{"n_layer": 8, "d_model": 192, "n_experts": 32, "experts_per_token": 1, "d_expert": 128, "d_shared_expert": 128, "activation": "swiglu", "moe_layers": [0, 1, 2, 3, 4, 5, 6, 7], "router_score": "sigmoid", "normalize_top_k": false, "routed_scale": 2.0, "balance_loss": 0.00103, "balance_bias": true, "router_cosine_scale": 14.0, "scale_expert_input": true, "init_std_router": 0.0109, "lr_router": 0.000376, "n_head": 6, "n_kv_head": 6, "head_dim": 32, "vocab_size": 32768, "norm": "rmsnorm", "norm_place": "pre", "norm_eps": 1e-06, "positions": "rope", "rope_base": 1000000.0, "rope_fraction": 1.0, "qk_norm": false, "attn_scale": 0.177, "tie_embeddings": false, "parallel_block": false, "init": "uniform", "init_std_qkv": 0.0407, "init_std_o": 0.0407, "init_std_up": 0.0407, "init_std_down": 0.0, "optimizer": "soap_variant", "lr": 0.00382, "lr_mult_o": 1.48, "beta1": 0.95, "beta2": 0.99, "lr_head": 0.0106, "warmup_steps": 200, "schedule": "cos", "final_lr_fraction": 0.1, "batch_tokens": 65536, "seq_len": 768, "doc_mask": true, "train_tokens": 284600000, "steps": 4343, "dataset": "wikipedia_en"}
Below are experts of layer 2 (counted from 0) of a mixture-of-experts language model. Rows are named router (the router's row for the expert), gate (a neuron's input weights, with its number), up (a neuron's input weights, with its number) and show model dimensions 0-191. Each number is 50 + 10 x the weight over its row's rms, rounded and kept within 0 to 99.
After each expert's rows: "mostly gets" lists some tokens that are sent to it at least half of the time. This comes from a sample of Wikipedia text that the model never trained on.

# expert 29
router:27 46 53 62 59 58 47 43 54 46 47 39 52 55 47 55 42 57 37 60 32 64 40 40 60 40 45 44 65 61 59 42 65 39 67 44 45 75 55 42 68 48 62 51 61 28 46 21 65 54 37 55 40 59 41 49 37 53 37 57 47 51 45 61 43 51 40 54 64 35 38 44 48 70 39 54 46 29 55 47 44 39 49 43 44 57 42 66 40 36 44 57 42 51 56 35 43 51 58 54 38 43 59 61 40 60 42 48 63 44 41 61 65 65 47 38 66 35 59 49 60 39 60 51 63 28 52 45 48 42 44 40 51 44 42 72 62 54 62 52 44 50 57 44 53 40 44 63 39 52 46 47 50 53 47 67 39 46 39 30 55 47 46 43 40 28 64 56 60 55 39 39 53 53 58 42 69 41 50 45 52 46 43 49 40 34 59 46 51 52 61 60
gate3:43 74 65 62 46 58 51 44 39 60 43 52 72 41 43 42 68 53 58 37 47 35 47 47 54 46 38 41 63 44 51 58 51 47 39 69 31 43 47 49 50 40 45 55 53 32 57 55 73 45 47 71 40 52 63 72 35 43 46 66 56 69 44 59 50 47 40 59 64 43 41 36 58 42 40 52 48 64 51 51 42 43 56 55 45 48 53 27 45 37 62 45 36 34 46 67 40 37 56 60 55 45 42 43 63 35 48 53 33 51 50 46 47 71 56 45 49 54 57 64 44 37 43 44 44 41 69 43 43 57 54 43 53 59 47 44 66 52 57 64 49 55 45 54 46 66 54 49 66 56 35 44 40 43 49 57 42 68 52 50 49 48 71 54 51 55 51 68 38 47 47 31 52 50 43 38 53 52 36 47 39 51 59 52 38 43 36 62 27 47 65 59
up3:30 41 59 36 66 62 47 72 44 53 48 38 29 61 69 58 73 58 49 33 39 60 51 55 46 49 43 46 61 59 31 37 49 52 27 59 42 54 52 46 47 55 59 59 42 57 59 46 39 38 46 42 56 35 45 41 44 56 33 41 54 33 62 49 52 49 50 39 61 57 52 39 63 39 34 45 48 57 32 50 43 46 43 65 34 41 60 36 38 45 66 46 63 36 52 54 53 55 49 51 54 50 55 50 41 61 35 46 52 58 43 63 50 36 33 46 44 56 31 48 46 43 54 49 53 49 44 53 59 62 51 58 37 73 30 28 41 60 52 44 44 46 53 49 48 45 45 38 53 56 33 39 43 52 48 67 63 36 48 57 56 52 43 53 63 43 69 47 60 45 53 59 52 54 41 70 53 50 56 52 62 47 46 54 61 74 37 37 66 43 45 50
mostly gets: "esh", "sh", "к", " episodes", "lands", " kilometres"

# expert 25
router:38 60 45 51 46 49 46 64 49 52 56 44 27 35 41 55 70 50 50 47 57 49 38 55 57 58 62 48 52 69 39 51 60 41 64 52 57 46 51 37 67 35 59 37 49 49 54 37 36 57 57 38 49 49 33 47 34 53 47 44 51 48 50 52 45 55 28 27 53 48 33 12 27 51 52 36 60 40 59 46 42 48 44 47 44 45 69 55 50 37 53 56 64 47 61 67 46 48 47 58 65 36 32 51 44 52 35 53 62 36 46 55 56 59 56 45 37 55 62 61 61 51 49 48 46 65 49 50 49 61 56 61 51 68 48 60 55 52 43 61 40 36 81 42 62 62 58 61 63 53 42 54 59 50 50 55 39 46 64 48 55 28 56 56 41 61 43 52 47 51 61 39 47 52 66 47 32 54 51 44 44 48 33 44 36 41 46 43 42 43 46 55
gate3:52 56 39 37 53 59 29 42 56 58 54 58 52 41 44 64 47 73 62 48 44 54 39 52 66 44 57 57 54 29 51 52 38 52 33 44 62 47 56 39 51 70 40 61 49 47 56 31 60 52 63 47 67 42 49 57 45 46 40 45 32 35 51 47 57 66 46 57 55 44 64 43 41 52 51 46 77 63 47 39 46 46 55 41 28 49 41 56 28 61 61 52 51 50 51 39 69 27 47 55 35 57 41 46 46 50 42 44 48 41 51 44 41 38 42 65 66 41 51 61 49 49 55 45 32 57 55 36 42 61 44 54 39 40 41 53 47 48 41 42 69 49 42 41 54 41 64 33 41 63 50 62 57 55 54 42 43 37 45 52 38 47 31 29 52 60 38 66 50 45 45 50 34 49 61 29 37 52 58 46 55 35 39 51 66 56 43 38 52 59 42 46
up3:49 47 36 46 36 40 61 53 63 62 35 59 48 38 58 28 56 35 43 63 51 49 46 71 60 34 43 42 52 42 50 48 54 59 44 45 38 42 40 42 57 52 42 34 48 42 43 45 38 65 64 44 64 52 36 41 70 28 58 50 56 60 29 51 40 42 39 47 47 61 39 50 40 53 71 36 60 50 66 69 53 50 57 59 54 44 57 49 65 56 40 52 50 40 61 61 46 39 58 48 50 41 31 37 46 38 55 47 38 39 30 52 54 61 51 42 35 47 56 53 47 65 37 51 39 48 55 48 62 50 61 43 64 60 51 59 36 47 47 52 46 61 39 39 35 41 50 53 63 35 42 35 46 41 56 52 62 36 67 28 52 42 45 44 34 46 62 36 38 43 55 54 53 65 50 49 42 55 41 42 40 44 48 51 37 39 61 39 58 34 68 66
mostly gets: " young", " novel", "½", "ious", " own", "ive"

# expert 19
router:46 46 48 55 50 35 60 57 66 67 42 44 38 39 29 49 61 57 35 49 45 61 39 59 46 54 40 55 51 62 61 70 57 60 55 59 41 48 38 39 54 51 60 28 56 39 46 27 62 48 26 47 46 51 37 59 45 58 47 50 59 38 55 45 44 63 25 50 57 68 53 33 57 53 36 39 44 40 51 43 40 49 50 52 36 64 40 53 40 38 40 75 40 53 37 56 47 45 57 56 44 49 52 54 35 49 38 38 47 51 27 54 58 54 41 72 55 51 61 43 51 62 39 56 65 65 39 49 39 26 51 53 60 53 55 40 50 56 54 62 39 58 61 58 55 49 30 54 49 57 59 43 48 59 54 41 61 42 54 38 53 44 60 61 57 53 51 51 44 35 46 46 52 41 52 37 55 65 70 36 53 54 34 56 50 41 51 47 35 48 74 44
gate4:26 30 54 39 33 31 66 52 55 38 60 55 51 39 51 55 52 44 56 39 46 46 58 50 60 48 41 61 41 64 34 54 61 65 53 49 43 62 40 37 41 61 43 48 54 56 54 43 51 41 43 53 60 50 69 51 57 35 52 52 45 66 64 57 50 52 46 49 48 38 54 62 61 54 49 50 55 37 70 51 46 42 57 44 29 54 57 54 52 51 50 64 50 41 26 56 76 40 42 43 57 49 60 55 54 35 36 60 55 48 52 65 51 45 57 55 42 54 30 52 45 50 64 33 37 30 50 55 35 41 40 50 45 52 66 51 45 40 52 40 46 53 39 69 51 45 44 46 50 57 63 43 41 57 59 43 44 32 52 59 40 51 22 58 41 41 63 68 50 18 38 45 52 53 51 55 52 48 53 59 56 44 38 45 55 62 74 49 36 55 62 44
up4:50 41 66 46 58 42 52 52 59 43 44 57 41 53 28 44 45 52 42 57 57 40 35 68 33 51 60 39 48 56 45 53 57 40 54 57 61 54 54 59 59 63 52 34 51 44 61 67 24 56 41 51 42 33 53 68 44 37 39 55 58 63 35 40 34 66 44 44 48 41 45 49 50 61 33 52 69 45 65 50 39 58 61 32 67 50 45 42 72 51 48 47 54 39 56 54 47 54 59 44 49 64 42 60 55 50 64 53 49 55 55 66 47 54 30 53 50 44 55 37 34 39 53 28 60 46 66 33 52 48 46 44 35 44 52 51 72 57 55 52 54 56 40 44 54 48 55 41 67 38 38 50 44 54 59 55 31 60 44 37 43 55 36 41 54 58 53 45 34 51 42 53 60 46 57 67 35 33 53 55 47 61 31 50 52 72 48 43 70 41 52 45
mostly gets: "ucc", "ff", "ac", "iz", "amp", "ath"

# expert 20
router:42 41 41 63 56 38 60 47 43 55 54 63 40 41 37 56 50 55 43 50 45 67 46 38 43 67 24 63 66 60 47 41 57 61 68 61 42 45 37 45 55 38 32 44 45 53 48 54 50 50 48 51 53 53 52 44 37 55 58 31 52 39 38 39 37 51 38 37 48 69 46 56 57 36 48 46 53 46 48 55 44 53 60 49 41 55 60 61 54 49 60 61 43 49 46 67 38 45 52 39 60 40 50 42 63 69 58 50 67 64 51 74 65 53 61 39 51 21 50 50 53 49 37 54 53 44 46 56 40 51 45 51 62 49 41 67 35 39 33 50 54 55 44 47 50 46 62 41 57 42 34 58 33 77 44 47 55 37 54 37 43 60 31 38 52 52 45 72 51 43 47 36 62 58 67 38 30 37 42 51 42 54 54 51 50 53 50 55 33 54 34 62
gate3:37 58 46 65 58 48 56 63 53 55 55 54 47 48 53 48 35 47 54 42 52 60 67 51 74 43 52 41 55 59 44 40 53 54 45 62 64 49 44 51 85 43 61 48 42 62 53 42 34 55 53 53 47 43 56 48 34 53 59 45 36 39 45 48 65 58 66 51 65 54 55 29 45 44 58 41 55 34 75 64 47 44 63 45 44 56 36 40 55 42 36 35 50 53 60 61 47 69 53 50 67 43 28 42 51 48 63 35 35 66 37 60 56 49 52 40 70 47 64 50 54 46 56 55 48 53 53 59 49 53 37 46 57 54 54 59 50 71 50 42 60 57 39 53 45 45 58 58 43 24 49 51 52 65 53 61 61 51 55 36 62 58 60 54 55 50 52 64 56 76 60 54 41 58 41 44 69 39 32 49 41 64 59 49 57 39 47 69 47 60 50 42
up3:33 62 48 41 54 62 44 54 54 45 30 53 64 56 51 52 56 60 37 47 46 45 43 62 46 46 56 52 71 34 47 48 40 39 62 49 59 37 66 46 50 49 48 71 41 39 59 41 69 40 35 49 54 47 49 52 52 39 57 35 68 52 45 45 44 42 36 65 64 63 45 48 43 51 64 36 57 45 59 47 51 29 31 59 48 47 63 48 49 48 69 55 53 45 32 43 58 65 59 53 49 76 42 57 55 46 52 57 45 73 46 47 38 53 51 64 43 43 51 46 49 40 61 52 46 43 51 55 26 57 64 46 67 36 54 42 33 37 43 65 32 61 52 46 47 32 58 28 52 52 49 50 40 49 53 32 55 52 52 63 62 51 54 53 45 46 48 29 46 59 66 42 55 54 53 68 36 71 53 38 63 50 53 52 59 48 57 40 55 68 34 48
mostly gets: "|", "   ", "=", " *", "-", "His"

# expert 27
router:50 52 34 43 59 26 40 44 58 62 52 52 41 48 50 26 74 69 52 58 37 51 44 39 64 58 37 56 47 67 69 38 54 49 42 62 45 51 57 38 60 51 44 29 33 43 55 51 42 54 33 68 53 50 35 48 56 59 45 54 70 55 36 40 66 57 48 50 55 64 61 38 47 47 51 47 59 43 46 34 42 49 43 29 42 47 40 43 24 55 53 69 41 50 52 48 57 50 44 37 66 36 53 46 42 53 39 59 46 34 52 63 26 64 36 63 69 43 46 58 44 31 48 59 53 49 73 53 52 48 54 60 58 54 62 50 45 44 53 49 50 44 43 57 39 48 47 49 53 47 39 55 57 58 38 53 54 41 65 46 55 40 48 47 63 58 39 60 50 32 46 55 38 46 55 48 31 41 49 39 63 50 42 47 38 51 38 54 48 53 68 46
gate4:35 48 64 56 48 49 57 55 47 35 53 42 51 53 57 47 52 40 37 43 53 70 63 34 57 62 49 51 63 49 45 35 52 59 53 37 45 53 40 57 61 55 56 52 41 36 53 33 39 48 66 44 50 42 64 55 38 55 54 53 62 24 45 49 40 40 52 57 59 49 52 44 43 44 52 63 69 52 44 52 62 46 41 67 43 49 53 55 43 68 64 66 47 65 46 35 53 56 58 44 46 60 62 46 60 48 62 38 56 60 35 45 50 43 56 59 32 61 49 34 37 43 45 63 48 59 63 52 32 51 64 54 48 48 61 54 64 58 47 49 64 46 53 60 36 42 28 48 43 65 39 24 47 46 53 46 54 64 62 44 50 55 42 60 71 61 44 41 68 56 47 78 61 48 66 65 69 34 39 45 44 49 39 42 39 51 59 38 56 42 65 57
up4:43 50 69 34 67 54 56 45 41 52 53 47 51 35 49 54 52 48 44 48 62 47 41 49 61 45 53 53 66 51 64 40 63 41 53 33 53 60 33 51 21 45 64 50 55 47 72 42 39 42 42 44 42 64 62 53 50 53 38 46 53 36 65 47 23 55 55 70 52 60 30 47 53 46 50 41 65 52 59 50 44 48 43 92 39 63 42 46 59 42 41 51 52 72 66 59 55 62 66 55 51 50 48 47 41 63 54 39 61 46 71 41 50 62 46 46 38 49 53 35 62 46 56 35 55 56 42 56 55 53 34 49 49 40 37 46 56 45 40 48 40 40 65 61 50 40 47 69 44 53 54 49 45 46 53 46 39 52 43 63 48 66 48 48 38 60 65 41 49 46 45 59 44 67 40 63 51 38 57 52 56 57 52 37 45 42 58 52 39 58 31 56
mostly gets: " South", " North", " West", " million", " East", " High"